Weights of a small mixture-of-experts language model, trained from scratch on English Wikipedia.
Training: a variant of Muon for the experts, 473M tokens, 5203 steps.
Below are experts of layer 3 (counted from 0) of a mixture-of-experts language model. Rows are named router (the router's row for the expert) and show model dimensions 0-47. Each number is 500 + 40 x the weight over its row's rms, rounded and kept within 0 to 999. Numbers have three digits each.
After each expert's rows: a language model's description of what the expert responds to. This comes from a sample of Wikipedia text that the model never trained on.

# expert 4
router:463534516515502549554576452513495521530474473519439490502477404515550515469503505511481501516537537518553482515615475604469525434501558567510494
Conjunctions joining words or phrases in running prose and names, such as and, or, &, especially in whether or not.

# expert 19
router:475508510552502581452583479500534487550503500548435474531492400499463536488489467522486516522505536485564529531520521486430417578508477523561431
Capital letters inside abbreviations, model codes and designations, such as GP, QB, DP214, NA, BG, WRX.

# expert 44
router:454496511452426519468622503485538551477479527580460551480454484538460447580507588521445519510473508538514596517550491467437514512588455489523471
Word pieces with qu, v, ff or gu inside names and words, as in Mosquera, jusqu', Lavi, Annunciation, commun.

# expert 38
router:552511556558468462558504500552505541514504470551438511559512448543525467584511489503525474532529471611475565493533544463531481585514485550576490
Time nouns, months and sentence-opening However before a comma, such as year, season, May, night, plus f and th name pieces like Mayfair.

# expert 52
router:520500502504501492479501511503470570564477421466513389521508483557491481584538536547512559495512469511520500478543504463549475482490521480521527
Ordinal suffixes after digits like 5th, 14th, plus ed in .edu addresses, past-tense -ed, and words like second, third.

# expert 7
router:465522529548458503594500468501528509527502494500473489560512485602503533557595523477491522494522489552487547388527515533505505506574474516474503
Common nouns right after the, often followed by of or was, such as census, species, genus, family, wife, status.

# expert 41
router:461529509592510540518534470528503590519482483515450481560507381485492492501576497518500495435518500486462511513503517561415520499543481576525477
Newlines ending headings, table rows, list items or infobox labels, just before a dash, pipe or new section.

# expert 48
router:480525569476504534496511484527576483520511446509478510577497478488483446502548532553457552491482490510499525434513532529449450573529514521505512
Commas and conjunctions joining a following clause, often in sports careers, such as before, after, while, until, comma but.

# expert 30
router:454512545492481504580527457585565518539566445522506527582444399526519479535506541452513535470518514512506493486493504561437481551486448492564516
Verbs and nouns for sports careers and family life in biographies, such as signed, played, married, waived, wife, brother.

# expert 39
router:516517553577512492563486534510489552608553503486501489536379420586486477523501478458493490499537496469569499478483506488513476543521422555521492
Capitalized words and word endings in sports results, statistics and event tables, such as Wins, Totals, Overall, Gold, World, Championships.

# expert 29
router:414522552499429542562505486567483489541593449545489441527393449564515467553504507501520560491517546480570548432642544524484445556544444491556456
Sports words in athlete and season articles, such as football, league, touchdown, professional, championship, win, College career.

# expert 11
router:547523503530384539497525421471584628565570468498403499523448510540510476512539533522447509478527513452540468494525509525500492532498490546528496
Prefix or early piece of a split word, such as re, sub, con, inter, pro, l in Repl or Neopl, and sentence-initial In or On.

# expert 40
router:509534481542510525513543502563581572520529448513467480567510498550523519574483504483452476479522516534474592485482507570443469583579491536521494
The leading 1 or 2 of four-digit years after commas, in, to, or dashes, as in 1982, 1758, 2004.

# expert 16
router:397548521493533468509556462486538525553516496526461429527506421501494538502552548504517542458570475505534540475518527534494463491487496518486525
Pipe separators, dashes and semicolons between numbers in sports standings and statistics tables, such as goal columns or 42–18 records.

# expert 10
router:506457520509509592586485483512538460496555476542463483528489389549505508500570489509410561470504574589481508430550521512447510538528471513471431
Word-final suffixes closing abstract or plural nouns split into pieces, such as -ments, -ations, -ences, often before of or to.

# expert 43
router:452464502526494510596554458522490532499546411569477506495471452498482480516554534513464513479607544534549475521498536481494498478512473508450404
Inner syllables of longer words, often a vowel before a suffix, such as ensuing, ingenuity, saviour, funerary, compatible.

# expert 25
router:478482481545476567538512529452548511545493494552514443495401430542431505539550539500493575515465527539471502566496530474483471512526399493552455
Nouns or word endings for measures, engineering, buildings and physical systems, such as km, speed, storeys, voltage, power, system, water.

# expert 5
router:480435494513545522580502511522463588520505414512514443567513488567468478511563494546479504501602502514510502507513527523511466449518456561517509
First piece of a common English word split into pieces, often after to or un, such as expl, aff, suff, leg(ally).

# expert 28
router:469499470502557531511537463477504650496448551523514508474420518556503515532470553524442502482499521562517519454537460485505510520506477507476454
Pieces inside non-English names and Latin taxonomic names, such as Spanish, French, Romanian or Slavic endings like -ión, -ensis, -ić.

# expert 63
router:466463531559469509552536513582481486572521515498475449466512495506464501554557562546482506463489462552553594425594565550503500510502523484514440
Possessive 's and adjective-forming endings or ordinal adjectives before nouns, such as the artist's, original, first, annual, untimely.

# expert 50
router:475565518498524507448544433500563504473579447524443528500456467503574539531525477504508514484525515539583513526503519520536511536551454538612534
Single consonant or short pieces right after a capital initial in names, like S-g-rosso, Ay-k-anian, A-j-o, N-iz-hniy.

# expert 20
router:511494564544495565516527460579527541487535493537461533486514527595540461525446504459525504527508468470525556492481541478514433508499443522497517
Word pieces holding h, sh, th, kh or ah inside names and words, as in Blackhawks, Ivanhoe, Shaun, throat, Khan.

# expert 12
router:510421507517606498573482479538449493528561538559484435480470443551402478568456508476462538502567502506478484488458517517447486521531453517495500
Word-internal pieces ending in a consonant cluster, right after an opening consonant, such as sl-ick, st-ark, tr-ump-et, kidn-app-ing.

# expert 0
router:405472554523489523600584532497480504506556511559500517521477507516532498519452537532476586507534587526487527506549526494477443518520477522511467
English first names and the endings of English place and surname pieces, such as John, William, -ford, -ley, -ington, -ton.

# expert 53
router:515438546513485515588514546526566521474502449516418536478493452552454468535525516542473549537535506506522515476449518470489495540518465484573490
Inner syllable pieces after a first letter or two, such as c-em-eteries, t-em-ple, up-he-ld, gu-aranteed, Sc-hed-ule.

# expert 23
router:465515572567516467501562505492495588522525482514500498587527441537456491612498514540445458441503498533494502485573542551450464502533461515507473
The last three digits of a four-digit year after its first digit, such as 2-021 census, 1-990s, 2-017, in dates and tables.

# expert 61
router:517467463538488569520524529563455522522535452546422485492507454530481438554546590517456431530572485552513476473486570505468489498541386583508505
Opening or middle fragments of lowercase words, often s, j, fl, ev, ret, det, as in spaceflights, twentieth, technologies, betrayal.

# expert 27
router:481529568550465533547539490528486552565507451529511414526459491493444518516527504550428518521538558558464518506552591526477486579486507466497474
The article a or an, often fused with a preposition or verb, as in made of a, characterized by a, with a.

# expert 57
router:449556460489533573505450503514563503485551493578441554570509460554474519576547480506443485472519454558593524480543528492492510541503474542509480
Prefix or early stem pieces of longer words, such as post, pre, cont, ext, Instagram's ag, continuous, occasions.

# expert 1
router:500570523506545513468577460473543572491433524483488479455443499581493563521475471500381500496486601496504544536481508514424509482501448524490466
Single lowercase or capital letters opening a word, often names or Latin species epithets, such as r in rimulosa, L in Lafayette, V.

# expert 8
router:507455613572499536548570478561473459516505506516478512489497458548475552514494605507454521516456518538537478448512525538523495544484463522543467
Final suffix pieces completing names and words, especially -ary, -ate, -ie, -or, -ry, as in Zachary, Kathryn, Monetary, Nikola.

# expert 62
router:470567478500470543543512529584509558531495496476458455578516445589462531551494505554477430509560557517506540526480495518342449542582501576516492
Leading 2 of years like 2019 or 2026, and lone capital first letters of names at sentence or paragraph start, such as K, S, P.

# expert 17
router:476525524531438544528547497516530540483463437570452537490517480489444462510516509477445449512565509511562503493533475501499523529546469541564495
Single consonants or consonant clusters that begin or sit inside a split word, such as r, b, t, br, sc, tr (Rest-r-ung, br-ands, sc-rapped).

# expert 45
router:502509536585467540464499479530552529539460479510500468534430478520534500498471549514454521421560466568517497509540573531470530569523504503545393
Pipe and semicolon delimiters opening or ending table rows and header cells, such as | Season | or ) | before a line break.

# expert 35
router:494514461490523545550496464517516536563587528539512464533467430530490532559561548563430450485533527511584528436475503572490412646520462531557448
Pieces like art, eat, act in media and arts text, such as F-eat-ure film, Art, Music, Part, film, Press.

# expert 14
router:467575502527474499524522500489517533486556470525497458551468460461469524506528476534470491470501538563496525451513544481466496548564551510514498
Forms of be and similar linking verbs after a subject or comma, such as was, is, were, been, became, has been.

# expert 32
router:527500525504445523515524461478524541491516461528435503494413496583525449496448442544488532511560526518528473429487521433492452585589488499552528
Vowel-led second pieces of names after a lone capital initial like L, H, D, R, as in Len, Lie, Lawes, Pelé, Dubai.

# expert 18
router:494483540538471535577504498557587482497568549468456478510512469565521459505559527453476534457542509537481496437611518557536489460523545536551483
Common action and mental verbs or their inflected endings in narrative about people, such as wrote, wanted, kn-ows, ins-ists, w-ished.

# expert 9
router:487494550495439535498519505519495507523512443483452429543454403493431456554606473520483524439570488570593539473516470541495472511526473555512493
Number words and quantifiers before a counted noun, such as had two children, several, many, some, no, most.

# expert 21
router:420536568509489539514498509484520503544543450502547487501490508529416545569512533479486436426524503533461508490460521500518357474513500504518441
Digits and category words in census percentages and climate tables, such as 0.03% Pacific Islander, % of the population, income.

# expert 60
router:493545509585433523529509400565530502499464510487484454582453469517511524460573483510444488446484534496526521491469509517474495501494532504530419
Opening parentheses and pipe or colon separators before numbers in tables and citations, as in −4.5 (23.9), Reese | 104.

# expert 54
router:475515562607512528590546498533504530504461524520474504501504508510489515513516493502425494457568534501524546533573538553448489539474500513529429
Full stops ending a sentence, often fused with the last word piece, such as census., Armen-ia., s., ")."

# expert 37
router:524507506483478467511552466573513529535458501521495483516400494524533490526505533597482461429491545481517531528531500560470447552492508479559527
Opening brackets before numbers and conversions or birth details, such as in ( in heights, (born, (aged, and weather-table values.

# expert 2
router:511553493494478542573543469483533514523537511494484505535430419515481560551481518530461470437513515504502555496511528503445484509508486491514412
Raw byte pieces of Thai, Japanese, Chinese, Cyrillic, Greek and Arabic characters, with some Polish letters and common noun endings like -orial, scene, community.

# expert 42
router:485519608536461527502509502556477550546509447491479551502468522487442536512497524577378511484498547487490518476555487561447459552525561479569501
Prepositions introducing an agent, source or companion after a verb or noun, chiefly by, ed by, of, from, with, for.

# expert 22
router:500562499522514521524531458534528533507469464481523445509511525498509490554508488553517464417520505535545573472509512520466506498508495497537500
Pipe opening a new table row after a line break, plus prepositions introducing places or dates, such as at, in the, on.

# expert 46
router:469486508551491505558508469622536521570458525528459480548495481557494472508537531520528572453500505568530489494529544462477473559463532498466459
Equals-sign heading delimiters around section titles like History, Club career, Personnel, plus quotation marks and math dollar signs.

# expert 59
router:456567517485584537461561468499520553487484477474487533540488532528480572501445538497466529441484522530587572480460507507484446504511441583483449
Accented vowels and syllables inside Spanish, Slavic, Romanian or Arabic personal and place names, such as Ar-ó-stegui, Ł-ó-dź, Ar-é-valo.

# expert 15
router:483501518603575518491517456539492535569564490504540489502459509545455437467513474566425535487467478554549520472566548467473431507496465477502448
Word endings and capitalized words inside organization, award and title names, such as Service, Justice, Distinguished, Coronet.

# expert 24
router:457505545567505557534506416469522503534500471505500501581505467558551491483465468522474495455502470590500526441544516483409479543504463485537515
Country and major city names, often ending a location phrase before a line break, such as Sloven-ia, United States, London, Germany.

# expert 51
router:516536484559486501487552397530499501519503487537440530530505469565454544501476506540517471517518475520620515463505534499486430611503540555506496
Mid-word syllables in Arabic, Asian and other non-English names, such as Muammar, Al-Fahad, Mohammad, Kim, Sam.

# expert 33
router:442583533537523532491586490493487487535506492459498464478518507494488488502548465528479491505518483530486573467572546482466460494609535569567466
Sentence- or phrase-initial the, The, his, her, their, its in biography and narrative prose, as in his mother was, by the.

# expert 49
router:497555515558506507457553482543562515548433442469494434496475474537440510526525622453453441423556510511494515495462551444540501497478464529537479
Pieces after colons or pipes in taxoboxes, election and stats tables, such as Order: Diptera, Clade: Spermatophytes, | Popular vote.

# expert 47
router:482501546508442577493520408582526511516519522506497503519534465536475475522494556558521496526487502494559498420465543514489480510521497463558404
Release and chart verbs in song and album articles, such as peaked at, reached, released, nominated, aired, plus Slavic name pieces like ě, ová.

# expert 31
router:515476515590439494534498451545503540539500485519480518533398458560430496541498470495495560549499519502507543530561539488514534482470454492511518
Word pieces mid-word built around l, such as al, el, le, ol, in Ptolemy, Subaltern, alumni, Omphaloptera, Petal.

# expert 26
router:501495477565464532529470533518502464515525451439469503524419481574472460561554554527517488459496600494453525476470520553476477492617406454514545
Field names at line start in infoboxes and tables before a colon, such as Release date, Species, Frequency, Songwriter, Conservation status.

# expert 6
router:450455539492486521513552449438522530547523499516460521512488476590491451503467488481442557494496532547496492469565591524503446542498527495520456
Vowel-final pieces inside non-English names and places, often Spanish, Italian or Asian, like Adel-ela-ide, Marac-a-ibo, Spok-ane, Ind-ira.

# expert 36
router:401480588562462525568521409475476605558520439493486482506446517548505479518498483518439539506539493534515517503502528496473468507511497479551438
Adjectives of nationality, party or institution before a noun, such as American, British, Cub-an, Islam-ic, Democratic, National.

# expert 3
router:468568466552515559511472474455607550480454502535448429477508518518416560531534549535480482399484611454434468532472610480458493423514458481521511
Separators, digits and hyphens inside infobox codes, ISBNs, grid references and tables, such as the final hyphen of 0-425-04327-4, "code: ", "| ".

# expert 34
router:490494465502461535520542503477501489531518539590518417518476503490516541541461545507470478481504513506485574438507566528413498479484505480509535
Wiki formatting markers such as = title lines, Coordinates: labels, degree and minute symbols, See also headings, and empty table cells.

# expert 58
router:493571519474535487571539469497539557556524539482517487516475497490435497545522513475470539430539546538499525490568514507419450490532499506527496
Words after is or was describing where things are found or built, such as found, located, north, south, especially in species descriptions.